{
  "normalize_top_k": true,
  "num_attention_heads": 2,
  "qk_norm": false,
  "init_std_down": 0.0
}
Below are experts of layer 3 (counted from 0) of a mixture-of-experts language model. Rows are named router (the router's row for the expert), gate (a neuron's input weights, with its number), up (a neuron's input weights, with its number) and show model dimensions 0-127. Each number is 500 + 50 x the weight over its row's rms, rounded and kept within 0 to 999. Numbers have three digits each.
After each expert's rows: "gets" lists some tokens that make up at least twice as much of what it gets as of all text. This comes from a sample of Wikipedia text that the model never trained on. Tokens count by the router's weight.

# expert 31
router:590510472423548543512529566443510522362619446606521466514552470506559527440448507437430506493549497430508524523502472376478486481559568513521603537532471578517481498486494506465536463527519465580551455483477382523513487487471513420491528571468515464516491479471552526530489406546423483488471416490446583551473518383525448484433527463585582552611485516477458469514429546498511582501502
gate1:525593557487423613505407579452537470537533595515411618389567548494445476505579527479493432557548469521471529531472469502567540455474506510481458547477511484479497527478603445531460469486492626451457458510548505562469561565566386552487512471542426539484545434518523397449408434501492489434486511580529564488486538476528504510493467519476496499446572601468480529525519448508461485539419
up1:560475451409533513489504430503531451428402499441652392602393561483493490480373464537531478489524548523457529420566471492525510504472495518544466559605490541473525450485461526563486484467419506497533509479456528437547445536529493528470474480481604509532566527532401524521465547537474515551480555366499509473509461541420560522526480521541589492484511482521499491507627515572522606525503
gate2:507465486542538617461472455503557407459503377529445520507424539484542492503483424514537497540474513480487507502517542513486519493509466564447503443552562485539374439519353455462550507514500563540508468583447547546539466617510496573428479495558523528578431540449522540515462449422556533508410414551483448532485517498548428569468393536462486525423516477539526516558600523508581550509578
up2:413549524452446448565484433504484519540445545489509452460474442477554486540543601581482582468539518587467564547548501522503568617474420439471528590422501472452543554431558558463423476413431467502433459435491553469530604495558502423495544452519444380460539407536482400470516527535437510471506520523488505532505453543494563503569517526494471501558518495478477399489486457556459419468433
gets: "a", "ia", "en", "an", "on", "e"

# expert 2
router:527457570408558520596505473485509483404478560446467475523537471575467440529476531566474429371579525476469569499471535493593557523495560523518560429597507507453525429532509454496637520460455486472579420443452445493446543486535448500496493497454461551466403527467506525499571496467470459429554561580557482552573460533422576513468533492552470524500557569608458480487568439482454451515504
gate0:513477458418505492554488534445486539474514528478524499474475560525546505515616527521484466476551407463423454465551451512512498512521466494493483446557471513595420573523485524434462469553523494515506474474563501565616420608498334499536507548525505643505505505494431490517491500468432503452530463575457526492438526469453567514564461485487595417481482564483434443626455455414590553554503
up0:519558545531592524528518439556492415484525463487470527527543459404408494460411504454541583447483609514519543524417497484528469529473508509532483519511467470460536407411504522567509500485465580525506505494456542464450571469521562433464561466483567360484499472585547508516522492469544525580439490393546459469550479526560441542478470497470428602530584415469571552418505518606439499472582
gate1:560503534516555482527458595594511479487485441514537547542391540468509475463466408400472477569556511527509515550579502513454534432462518473440563555489537484513515431483449537506503442555424512440528562489425482465515470535549427447534339447574566534448502465504507403403552565388614573518454457514424492512530490448470474525484518517523466427477482512463506528498403478580428488453527
up1:442465500536443529442580425528541478482580580494442476484563505467455547555488608569564575457443549494456481531472518528457535552537462458594433463494473516523465604512519588450488568416545579489482486519578476483582566464423578505486579467555576512531471517492544598555424431562475434436520521481528624446490553561500451467491513528531565505494472523521469521495553529461558600546562
gets: " |", ".", ";", ",", "6", "8"

# expert 13
router:523505441454511488522508510494630515499522575548427500434489574548446569577526533602523558498548415526507451480596591549515545555502456571595578436445524591436505488536469394508510477470563523496450506538520517460503450481508531531464542519589442487439451499519455511585481525554599553453501504509487472472553461508512489533553436445339555478449432487551551476448456458501532570485579
gate2:499437517499540475455426453409563543489478516545491484466463497428464436548651565513586527412490516490503490489458385473564490515573581483548527522535410488516533468419411467482569496404588478608570492475518493472469566537430485472407515547538445434445542536518489420534519510458528569503506549584490460493534432489455530463484406437522481567503485459588498542475478393475540462493468
up2:495477486523463511470557578453633508505487605489549544495410578517428475517533429512462539443476490531486526464580440531518532519527503557480504489573523470500597515517447454453533521441480528498599510476567518533552505485515432475478480511644486487526563526525455502530534495486503486512528449500467524544463433562410484398482329454456423560446565526473476529515626456581422572516573
gate3:468440500460510563474523473474518413501505427476507574552531532483481439586515446546442364529462481463472489492415430495520525451462520527552518648431419528454526479466484411542572560510453471479468489538433518593468445490571525494437428491511441545501430535542416542447496578496481527531480469516484454422587492395500523367527532505513484532445480521523507523542496563605538557391485
up3:545533556510516526467579572512546541522574593528550419493427512483561477472528586509484510480543432490486493513560524471494551515549468505491468574420518475486624599492544584477474550431529472482582521471457458420466469479593461471458558494558523602417496438441493603530553560487580450437568446579439486625430472511522519485488468467512577551481541432460521424557458553444497542479481
gets: " st", " St", " E", " re", "f", " con"

# expert 46
router:467586449402401537466479485425468512556493446418483495537529448498501462445471553525478559540424417528447486497438521526512577534455412434419440525579503482505419448444487430524478468500569465478521472481440528490485466519588420564474553383575419489530473414550492539462571505471529489427472455488418472471462505541549559507470506529413498450382452514475474430417473401528572517510508
gate0:530465557645533599384505559514568465474569509486479502485515443503485469510496484480396473449500518531535496597460526498497513479541461509459515634471462534500463528472425465423537529500443592577532484572489574534549499482549470553459403537542635510421453534599471513496482465538485563463423566541462584459517539507373475518448555481576475564480492533494480531517500507511473536565576
up0:472501524441496469479473497549485518465496454619533485488407489435391552525560493500523549497419373467515476508531446516506439353545542508484375519580495536479466426502516574534412483582499492463521496487492514516392518537472488437545517494462405461369531429508565426506539526438533477495470462471462505490549486504535585450512496515569548586528443450523538386439485500507475406507458
gate1:479514479617503594566598425525456508457466477465522490515444518508516479491506517456487457564541619481457465585576504488547572511505523469506529490513529506474520385575447568480418431416504496512436409495456447488429403571506396470481554510476556546507513546452516498534556550528461555535517458618535535456481490501515579426487380575472511515488535517483515541472449461497352544525455
up1:524510549483485418525455510499456511550502539526464451563524487461529503494410600546570524473463449535475535394493485499458529593508547547487441504500457479497419523510545519604627556496471521490566520540586475511462601445458581499462440497490481511608517476499546580524409475488606462505501436413484578581523453444468511602486549450447557482518504433512404474497498511480563594390532
gets: " s", " c", " n", " g", " m", " ex"

# expert 17
router:514398455574403471436449448541468535463447559524453509585447505499535515497555439562493508518490569413475422469468472480471518452535540493491428512503468528522416485534464556523521489556503446573448473468411557514542497532526406495485563529470454461573549580516459500514396434558475596507535426600398464427543485427456460471436535483536491499536535612583453499481507593532545527560411
gate3:528541591496549434538494489423483534411479509479419524441478521489442470504464527492453475454597537462497484553532483527491576489489452525540546611498432601519427469486374522456452428467532561498478483476485501575566446472624521557535499358449468438559455529498461420412562454482420423525493493513454490489473570395466455486472582535540502490483418518454442461503440534493493524422552
up3:448498474486479551491494532446519505407462447466443564454433528567511517511566438571569500427610468435405503553516483541551490481549461529504509594434521537553448438491514593451452533471519527540478440467477428647517548498442554466487538486508455515526571497543482453506511455401426359522521437488506452475577547420467443513466556538489400502468586506459596522472476552442535520494562
gate4:446492523510562486503472428497539407435462494437517485463475511539489410511486525587533527414465496561571558500480578381516504462481553446515472526475569521520544424506471451375537506585540608489462463477464480537523476520586530452399534563532433547555538510373503549549497542459555512467510529522517541437477496574494492573467365499445369501503460501470539448572506475508444420455513
up4:441476444523533441573500461587477514528432521512577497580505586538469411489438484532541505457480523499539508519504559477472506484461575523486529457416578473489553447565456505472537426495513542511465537470537532509485439525599445425465534542499448527597489544382522563602440525517599635548544481497490578370493534513494491461487473508478396532517499434553604516569559523505602446508491
gets: " the", " The", "The", "ive", "ass", " one"

# expert 61
router:494496407575501586592538551545456501446466519452551537522504493494586439510516386464485495513493461527523430452509384551485496478536530526399402584473404566499524556544553506541472480571429508484510534602435496501495636490519461467560436558500418492517495540531500563496511492503531528483418611540550512516492519529457592470575477523505476483449462465414391537404465572490468493514501
gate7:571540561512508612552478615471515491516556440491453601462473576551543449454535470428449501544400490496483479451492470490519587507487488462434465520610494596513519449481567468550392424463573480442437471478524499516441501515494526574513597496518511532475537378566479449486461478491483547434424523458484512455484445527530508547437529594463471502481547445479521482477458590425522569632501
up7:446480458438427470557503498491494512521522581453449553549606463562472533468543437545491466535492487479509383548507527537444482482535421474490511479612467498604529485470504496483500453531565482530506494540559494585446404513480490478528410552549433512503597573494497553578499369609403495613458555530507416567569500509526506573460465514544490490452527539561526496469428498485470577491387
gate8:449425484503467477452469438512515499573513467537511456536507559479467513463467518497547534430532478459494472531404471496569458580540505490480405557577467463445502433552510461526494530445457456528462479525505568417514537484538463392426433592552483417488461473521642507556424491507565494475541485495514426529568469441502552613514472528440486537438399516459524596627475439529531608473582
up8:499438517576408476447570541460535521515460491539502537431497463450559574482540529510535476559409487535520534490486566461416483487477530550523402520517511682417437434456501528526474491381475554478512531582466440440537504428500485517530426475611426521512523520572478461516505451455540554440476492564456469413423455451462470387528467540522387485493499466470498485478530590496478436533545
gets: "n", "ad", "200", "201", "199", "k"

# expert 34
router:504611602418440481468510499577513512511508423561465455461567452545465407547482522543492560501563513559546625563562493438452467482403538491561530466510547396455376513506527483432465509441473499449558506454440395489487447482421418513467433503451414537458490491434532510541552516456485435416569463547515481565480411536458461553510475474437528493439440516478555546490485462497444467468476
gate2:510492478492517514449506517510526529504451550497466457520540478545464430504625569480524485473538501440555453498511446527514554454564487446579479578364492504554540575437574470491547540494549526513444534487543526471496542532471540565484554540524460431505510478491520520467427500497593426472486503371563516474558491444430528559569368503578320472532556455519604420397473479511475511492521
up2:542439518510474501431517491445527480523529520479589477484505515420495513553434544596446501522446582656479562491430459488496535503473566544581494452491522491526541404518518416595537447494465410448450497453376580509517457557534515517536518485460531475558589542525429472510601530555487534470464529592423539537573514472554535504481522518566563512496431590488412461438597444547470493510466
gate3:477454537590591535389542469481490472533534476500487512484482467514406464476465495535452562434503455468536510416442510565543586468493507534542473454594552423477529463579523510412508535487543489519398502498560461529513603546501484485515565570584465449548599496537447449535511448595632560420532463416526581559407497420517436533495477531474484550494474516501460515488537581573539458430519
up3:585516460434483463552523491510452441489465471417584521525525528493550552497468441540538475520479594540478476544457422455476388471481445470503504407565434525503453443497477504551453513522460477495538493488368529445477469495524484489533444470457486483491432478499482591504571533408395375527438546554557400426575516571490506441520556500533458499535625528542476558602581469467517569568469
gets: " A", "A", " O", " I", "E", "I"

# expert 27
router:542445509539466492539435512558495490524568489548538571458470430570386536459538586448543476488526566535540536459528433506483451385531444445508487478539484524558532465554436484566447584448483493454385524445571518500562529482453584511534529548417550435597508568492527389438478495516453444567509590541559580530491532515497472495501459524519468507472521519599513569592592444544546507590526
gate0:427553565545529556512387487512499573564521585532500513403435541475454468516536503547492472448491504487427520463478471451549497493463553481482545450552430526511399527522422488492611419478433441527470468473529559566437551615412528475533552501551443482513459437478478396562491545544498579399484490507498583527518465444482560460526504572512524522428467590566562506482454439598591488511546
up0:512462556464475478532479515447506491505563522475463440484516456496471452490463609570498590425388566479484533483489357522523601476564478488434603507558570463519438428519461549486493478434575527509510526478470403457435595577367505453520577491469489494516502478505434450495499438456499455401401516477500507482507477464505472448556563570521496511517457507545442478555385476425541548563548
gate1:493483557471521533501516467551441472543604504564541525532457489526410456422504633483510454450462548524584469550491524421562547474517423453417520504536529438492526448475591555471426402518496560505461514475543379592470439566542423537486454516501498503599471442469546438533556479389463430429408441527530443553546485461453465471497541441542453506448482506483538443517413489488500589496494
up1:520451455548447515498447435478473516520533466478477604534480474525461480506526529440506505552445641475462428523466495506509493470519512511507499460537476429568454440521521502500507467519491485428471484480451387540511468648613442531541509457489544468608500496495445546453538528512367457499502524464602511587597585451456444488446480426608535413493484580545470500459471497404403510514451
gets: "ing", "%", "ate", "resent", "ost", "eng"

# expert 53
router:449427438482548443550490484472441558550499458463523432472472458460441500495481452535511496502461422548512368501431412530509411577474424501410619431594511518465524550478464522490518463538574403430480492469414462507410414530551497496484524490523414489426486392511533494428490448548535491550511538439404487452527541528504509540532423540493474488443439487409492439534442478458560480403503
gate0:580483605423486442517429446576535460520528539552459510412489550429526452517519447521507531455584459491559508456528428484637495471458546447464550495475561457488601395539544467521475373518449486376484493443554478465521477502449473574450421496468491431543565495497630444456480507510528476490493511473534436459582487506533459521561473487500538556493379480462469467477489435516396512508478
up0:478517558417436474428427432565511512539462574574500405465467527467412501448438483524432476437580484443570508475513500492560465433477485472504460498447498414458594378547511526445458473545509504405468467478552540468560495487486483560488560490495533371583493540494539422434523434507503411532528600494476473515572511478471515478553525439516486520502449542437403440531607551482447439489578
gate1:462438443426601547466572550548496542502457467524519558554475584479594420561476499486411515480465486461447504612566541446480549537493412474489506588509511517501500430541457544589470531478474504598553409625596485477451496582491407543495500545485506522451486455540456525453451564427451551480530499528536580540483519563561534575463512491553447598524499520492507483480517394466403500467504
up1:524515518538437430457426488542542449467557477524486496491570416499493541431542503504537456461482544545572534417464408543464471453452588516494442469498540479495501535480537390375562411476485495477432542454429465462608504400499603449481561470457503515566491589478509503546529444550544478568453527423428396494537479480466498518597478536482555443463487582534439427516515605551538475512456
gets: " p", " b", " cont", " ar", " s", "\n"

# expert 8
router:442524561550555502443517435534468543465470479537555481529551463377461507538508528435417549459490452464537436557596473504440543507516513431432520473523542513503473580484508534571472456529458423443515560455498438456495469614478551390547445513504497475432568522434565473468572506558583548487470521434539408462464575434441478543511479547529586476602543534476506549477523466521403421617485
gate2:447480502432537605568535537407543535418535495433456576527493422580470526553507486523473542432414523450535553551528561493496586467544546489449527511493434448504523466553512515454549436585443496414472567453570454455447547599543468448468411486542506505526555485491560448521519474528494467461417462478551476461420411536461562570649443478549525547499590526441494520476476542469456467450445
up2:499421502425460555471506482528496453577501455437516478442508478473454489535479483492539603442534483585545416459530515498458415454514596442435540487514509520515604523465538534420424471548561460398477583513493512478515479526466527459475466578525627495520560512532579524572501527514453457462483416487400522567490375606527463503443473461564502535617497455439575477552457471527446538452446
gate3:538486386485531540417513422437477496488542536529464545499520481492519395470402465470492459540531462492404520482442476514524547436541594474393500567462530498492450554564546506462624468481564520559442503561533410512574396496578551528452447491553476503521526515559508434546476548538498426419536491469468467606598427505554461474550463480470423510460451483515541449555491366491489453490533
up3:548530499502538447548521483539510425517556495532509505520481543534584479493553615537500500585478495534447495544540533483525502560487445531557540495600473539499509489593414505521388460508305512566557441434411487536556509583479474473561529498481501484473500487463387397531422563467474621497440539573513478429511529501571489532556464567459499516512545551591446459495551470494516518539429
gets: " of", "202", "201", ",", " from", " in"

# expert 33
router:536499441444513517526515514594561525523492465498511426620530548434467528555579543479392475509539494473486519485495512487496491404585467524582449484496468551581574537576545509479494515567536515519485510521547484482498504512537553469512526508453637492575522491455516443430490496561457589555506456412482562580454506542569577592448474482511417511558575552344424583509484500483527462573565
gate1:535504498418559416533496537483487538516417568490580477450516527445675536452496498518451545503525531494504535489478460348545472445510616507498437472543461500453521529508498488526442562535453531544527506524503486555526470587488563542539472497528527537522516409408454474491459510601443481440463371492510458525478488517518555584484483387421448549555368530522537497518432554496451434493512
up1:473538476569471485549563519582461500483531487520525502490521534505475552548513482508548493502515431541571533472534384606453552502579441535480487562421494484556410558458466487494465536405501555520495496453417425559508441592550444587481504534588579444541487604543521632481517458483467534471447549540448470432483463474544551531539424472528531591486514487373512432557515464554554447593502
gate2:497418467433594463459503493578482405533446523420544507586536431478450498489622488493452502508519469583441458536503521467488493457548467495446541455454519489527524533494565450478590488541457341540519361391551413471469451457489455500524453515479452551542560512472416523482478468380490553478453465540452513461518486518510565446549480552534551524540460498489529433530528390437426477460530
up2:493508496435508488551535436488425515515464539424523467559397483541521515553528409492507519530555556605493496438470414503488490453490479539453466407476472516487466497512526493474535390598458501599473524510535464594588427501551531408547558487541484435526439430527471545520530529460442538398486551459462492531503453509378496555547527444573559405481432529544484570454520494476596496370475
gets: "ed", "ent", "ated", "op", "et", "ap"

# expert 49
router:465453468513524555499481519423440444488540427437417499557439509466537471534544509492451606558478491505553467582513583493478475413561436587579446497583533389459458514501494505565453568559532479519495463536494497464533563531465417449555466439472501482478547402548463427475434468549493491571425508435447499513479510450480600474534433580440534486498596462539477544501581429506589420463415
gate0:527498552604532585527515467547502582461503499606498674429442504604412499527496541477459532495531464476533527557470526509551527434476486534537485514512588519558467532539585494519470587495514561404449512576480436503428550569524495581456487463553558536632545394480502502532459523520501471497506587505539570491493438485533446578538425453411558486496516457446546494491539480520489448562475
up0:458376614480504413460491498497512485448541506482535397408525422479508559469481544453549465468556483489473419450514475504560461549571567526456521466426409480415498477517466439469581520409491553567472507483550443508526462451530528468499493489446432477412448612459486539529512479507511553514562419506507547531545566567508533511409458571533446532468459491537543456570488552455375472391452
gate1:513535593448526540502457541483517480354545513514523444546420545548424451455494462432439508490529474503530382484491543513535483353477559495521544421428600506503565602484507453396572496623521503433436508481429517535526452444482523504527525521506567427467544562494371462492522493509509602495496575459524521505503483428509440457444569490518512458481486460488473498406456514544551546494463
up1:492493514495587449452376539556508539586529540457420451452522592535471463548532505426521459498560407456536521457488498577513512587465537484543511496395482516460464508584576429464539462532506438461435495489520449472559590447542500585541561387463406522422533486414481461564539590470607495505425554510557503512489532458484483641431477479459529482479520523516485488503418514492473531544521
gets: "m", "p", " m", "g", " p", "ag"

# expert 5
router:507410440491627611591460587559450447530583552559516575467460440468534501483511517536490505576457566467518452418501595370483488430524523467499505496574444618474580482476504512522455523544487482567467514468595530475468468501520508535523577447442504540477520440491427524421459466510537460407445484426508534526498536507433524417420546450583550430508533508513448470460482469447493517498437
gate8:492551508448540495359497457523496422433506460486507505502464486420483459478479486555552534515426561555475468505470531469531542384520518534480448501561530396507524417417544420418483546631448473488505453620547406511528437534458483462519435471439417557470380477580435482550474537483529425547410509447505492485490458552542559558463526541552437486512447507531444395485514490487467515490545
up8:613517449530620547508510519508537463484506412539480431509469550370485502580455562486664586501517448479454446490524479544502586523543509531579569474446473548482498512486492530539514584549451448523556470479565506539576433483524516608545434512503612454470476477519552495507515496500536535401480467487490544513469485539508599485410535578523538534566491547503459511556498546471559512633481
gate9:474427531465527511460430459528529610484479559515557540589448457496499448490459564572511432463577532552504530509598534460586541517537338463503415559444490475558463551533477582512589471549497543553551466442522487449541531519546420578465407555467513532524541587475500480526547413533496472485549474492467517526421460555390534547522481444420460469480534476492492534467518441509388422450499
up9:435441520435567565508505461475530547501526588404484507489510512600468408503454523508534549447513614511517502482469576598505525509493497474560373487468437539482513522564544516358501499525496573558471514611542410487475526485520442509498513522502478593526483600446407529500552500471572459409492456438490516563529471465460499498474548484502462473385544560502507516367543536486414450523492
gets: "al", "id", "im", "ic", "ian", "il"

# expert 57
router:513532632458464609547470430517469547547421473508523499465436497526468555447510454546490476440559366505579635515523505457469413486549459454483489448467562525470485546588553443481557527480551510505495506468517497500400560456469555478558513383523451442531465444459581448438494500499474548424558480502608477567501421523499483486577471459452509483531567481401542528527493487409541506492569
gate8:592497628533531601527418560483478545426490497459479542570497524553549466617571476494511533521522439485487515447523426435592437529530487513420493549490526562462449613499453426480570519530482564466449506555414505541484507582512460521356481515585452464516519518536530532528504489478520614498471418483504562608485456564511541575506427444457497571496506539477471480490476540530496481600494
up8:425500500486542565561525552541519434549479549478461550492562488516457559529572456479561449490512454541456597498531585488488469615581479541501498480570510551383543523482514472431418557514456567451444436434581423573471412490383472408440527501454500472412467501537378425538492448529545484542575512479487478539592508519510465556514565550512483529487561560568554510527487493425501496539562
gate9:463543618430540515437509532513469515457494452565508663413436495499431485479555536476512594452570532499503545534463588494526477478493514498521460564573505404405540473446478433501519480493476542496439528454498461507495495505437477532474606558511433524469405432544458506524431536580602501442458470518479403578539484455530407482555509461566524551541446499588474473475505455558446521513604
up9:485563508529430515579470545525447440502539475506568485533461463492457402519524443477528485529376451547474482520552447544516520485634531433547468589497536615425391482515616481493516604519571571489511539555448528436519449490500518437533456351561509478403459541455537491477472511463503524552455492487454511556571507469508465432524510470466539565434493499455465490430570428481509575554506
gets: " In", "ed", "if", " in", "u", "In"

# expert 7
router:530510451496550391476499547484430462460582451517498479499457507487479451478417499586459536504462498473490533364493484499493494558557511449501529472509550480550477494540605544438540446462528438503576539519437409494432440436446390429607538527533431575473520442571555428437546400508558423490494459403470444580445404504454487502498460547540525510479563495526480571469566575543509458463476
gate0:387554525444481490484519503478538448529511603441478561429441470480523502498567500541550465486490505569476557520595515512530495440484412536542480494390479517489531483466503605540469506459516463464376426494560375447586557464477550457526538397507509510514448450578456452475485455434538531575490436445499450503509459475547491546418524489590381522520469455554421484516509496536487464397402
up0:501463549402546496510402532562551452470474527499537562478518470554521510440499501455386402514479552519496502424540437518446422407529465451495445424522460467570552579446516555486548577412539475470404501462534498577435481551493466522483535512503524453505543453440466543437523543488487468591450519483522548612513532434428438503529480476506629422446530498482557559445545461557613507545436
gate1:557395483419515506599442564523512504462583490504396506506457497569500467503485466468481499516606486386463541513510487474536497577487624463554395496497554526519486466482596492468452466518523547573431426562430484486576529508527416568478561529532562600608558514568441482477425442492480472528478499469468508478523498487489551563446579536495476524429535407474482408565523499532470438563542
up1:472488441401449542459461561479504504490519428479495521493471504485439499453567455519555471454466564404530578538564493430490474557535542450498381521517525513483386483536579513471557561493524477586599490503434590569610500432499409479507465518544542525508505508585506439474466381503545507519517394461469507398519550579528517512417521496578456586474488471555441556450509505490467444555579
gets: "c", "ac", " c", " C", "-", " sc"

# expert 41
router:513562536505510652538470523538425533490441540541559590408471437520530520435523452482535497534522513433564542598452568424463467502421542485442470573558526603450550493393419564528536516515523603521494546512547527518534496459545533506544472491532454509436476441405472535499451482639513478511482561540522448521521490432473424484558519482512496557436490471547591513463455551546542547413564
gate3:457527574443501576446452469582515448473553549459454504479495569476445568460468476556474585557512483395407492459556437485556547498492575599501445506473601547489592445500456412464499534528348590488476444533516510490467507436434416506477468451545511470519517542453452435542441530510487539488436528511533482463513503607531477583499510559534430534442525533544463445512615533401524518511479
up3:481499519566400392491581470402495516431480471439510401514465482488460474482544538508499512483429635471545490565539611482491540493549430462529519547520463461479467463496517459474491418483535440613489490483448531551532518565541442419478532529401501534468478468468529656517485461479387481567571432480442528536523498455477574545440478423506489452472494462455504545526444494536419540396487
gate4:505476501551583527535589531511512471542467557524569492511479517616463508575476498537471397523469494615485454426430542489545506442566437486509525490498384527372483493542439473445478487510563478599432517461565497545512531532568554511487504481416504526477469442410355447543551551511482448499510522499591537499507565550495556476417446533548464495538498508517474418507450362408509528497514
up4:521503511462388529496538580488512504423534468482410458582446525551526471498548481523484553464487475512527498587523534555497471495428410383471511483511578458657488552385536510486532586455538477561441413553414473528422520470458526492543549533533499458461454586527500562470473551473486486518523481571521470471498448432522398452559544448499478471593470457466470516409535593537564503478406
gets: "ar", "al", "en", "an", "in", "or"

# expert 45
router:560534399554530532476431503517476473432541566576458575571581530572577492479531575485462548536490535494514415519471498512485539448538456424559514455467490632510464475431489518553452537553550491500389485490494415542579494561574512561505559436472418475436439489549440581485466422456489507456450542523662529501493520492502421436478426393435495517486467550524518467492487521472502555548488
gate3:481577652496511497500480485443507470414504499537558516531545422449522478460507501554414408461515540454612532616517514480517483455490514576539539502530494527460562565462492497451512533456493539462522558506480558486563449517471425501513533585545494508479597426466458462484514496490549404553549452391509581573512442491510448531527453505367471371487503535403540580498457443507493521439566
up3:511533527485450519516547428546460542506583473586570542514585418414434521439408552517419426534510546503593436562530531512452496471470473560576544500510532599476457591422508590453519612469453469483559543498479462470490483479482458437508530569510462449437633498463449512554514514471536456548546466439482614541471493459503408455504443529448500432504550526448483559419556461531477493549539
gate4:421491513432647524459463480471516510406448385478526370579513464477530455528487511542392517479460530594480505542543529396564415489512565526533535490477426558472505503516474529482466552540516475517532454555557471445446485516422483439458466475492489586474468412466536445437558450526429591459484494480457509452466543538486536571499493511422563499519553488513533405497419406398480523450530
up4:568523501491390484505537505406562489612481558484547631473433519481513543459570503481549482471576490464410503498509459518496573512483447565457489511522573373498507541519485430582538497399459497458477493459483518535551492541536507533472509586603553465498559518540485580530426528498571488546473478532512509588585430491503560458549492543502432536457468536487433561538603467626469521594512
gets: " a", " the", "'s", " an", " his", " her"

# expert 62
router:416555427421475679434472555448650424509451493505418490479537523514482486408510535537490487433450540535502520523539412467508559537498489570520442471534496515421533481439487543491542557517538550560438502508577449526568493524454469547472479434585470529538492466426428471558521554481515587501407509556454527471450492497533544632536487506502479576444427536453486437569511459531488458502494
gate11:512488490465518533568561593494399443465476435510510515455564547403517547539451401476491418407524444486464533350462452499505499549445521517539576479508497507479559453475538451643526464464497462479506516435446518519390489484489537611543469482574473517478530421570520534478506528559528501516552549421549434541555554463511482474581538549459471536511468634447573478506568472507553463542539
up11:525510459506455417441535481388384385512465470466442507492582535538527473523461443555533514470488537522503507541558498516502457486456549518465643458412586449462535532392489513493487478605465527527440529397515482442454537427500592480581456507483496602490521456539513566418538482492488477508539468458475472362483572425538432489586480536437537525529420547455542532454491461509504482457513
gate12:516530459515376451480491586470593559516498446478408544507406462477522537468596566625612569375496579438480541483495446508478501482553462486480431523548584505565452471480494506493534508465447474587457464539522492385551549480511531481548566514486539534525475481535523490476504483545451504548533489587473488504568465562557525580468517487522477575530506473455388481484491511363499573577520
up12:506522548498400437474501549441545606472459507467359521483418439441523571563628538527538547434482507502483487511495481540501453482451451561421435420558551594509480506504444556425499485456510476561510512549528500469463460465508476548498572382496486609448482513558483512467534508436415532530492550544426470482526490547509424595476517550560548504489480493500432447476555488430490632560561
gets: " D", " S", " R", " L", " T", " d"

# expert 29
router:426483499553393494504486458502547502509522599418487520419658527433433395505473541481496571541379574508558502426578586573470500458526459520568514448417499447536500538469482559481446451458454558498480556474516460482577470509470448450539512554463519468444430510462559486550580532502539485466517626493561563462494587549488420495499411518494536482520504461451466509455468510524497416498435
gate2:471466548409606516381542382443520545495554482489475547410508578471537395508533520501496506401516448480458506493443494516579532553458514453463570554488533500490608595468455552482582475464487469577486461532491489547542451451497406502452506510567405416475415471447444528503539471522517466466548539506508518524531481456471419521465536535499494569480522496574495452449418491636505530440596
up2:587550467533486560547492534483441441532466420501494505508455444537530514504611496567598551535411560506438580517519468485481474451435491518542554490577391572553458423493514519509479455510437537490488490540469490445522572560509558499593541474453509495576588521497583558492474511561501542498488430525489419530445515542462546387503497507594484480477535556466373559539576598483587536485405
gate3:449489579488545522564530540522596548459593507472499594484492543555481449518466405430456529463441493452444528507455459479507543456461502544502518619559477518425533487440504508496547339489527498434406494523558407451505484486452496568435495469543478498536475534534510512413503616538503490529532525580384473437506459429451510533502444484604389511469522514524392485587497522533510512486430
up3:448431409488489413460471505459573397440417495511545406502424408491587555466452491520586557510484455586514508492517522459522484479531504477543572457579521455527486442514467495554479527567470449526501470411462514451480517464572537533513515618514549480519533459485444489509320486455422504561517485511512461498465491434517552430511491483528587527525470502461546573533506409369459510452420
gets: "ut", " ", "ad", "g", "ud", "up"

# expert 60
router:404471480437540519465457474526463509456527521496515558547521456508472467514476476505504506408438484410446536497490438471521614437507527527469447512487552503436455424553505446513451563466513479635532332442517448598467574571466450445441479502489563589599461526529508526554423504544461465525561486561586503469539500427547553608458532538508485607494537479546429450519530498496549521562461
gate2:545516536572550471429493506434528503521567520590453415497498529463461542464503507411476519464479601480510469524471499457504511477427602585564490450586519558526501548519487505522511543448432501466411462512467474544399532483571530455625588487471477521608494485502541480524510471463550502568539471463457519458431481509585477625426514533414478490458461393434464419476541537398523401474464
up2:532463408515498510587510447551539583432447518501600588503473461487544504490492465550562501555504498568497524493614461536521500436439432548395415543421453426434506445425487530430531486515509464513513512510514563503538416542536394529474454414545416495468470489526432415467523528478450528491569462461493563416572475431426561382600527545522545548469570535496502532480507489550459452507472
gate3:506415453545487471624511518462508437511487503572510538467476511519505526499478523436486470606432588462309569520511463473520460548431552552536475482578546628431491494516501537496512490487501504447382446526486492501465442508532508483573590344515486469530456483493451451477398489452502474601504442465508576545491451472551571471445493463497491512478399502512484471502551555488435494538450
up3:492407432512503452558550563535510434516499465534551512470506517557523540487458484379512480578429550454395488457527482447536547540445544593525449458639581602429502476523537467479515513468489505440397473504516493468421520498494492439539513338479427547484456496464453433530412509516564503581494511520529556516527473462580609473456511495510484514437429492443468515520496553491408495584459
gets: "1", "2", "3", "4", "0", "6"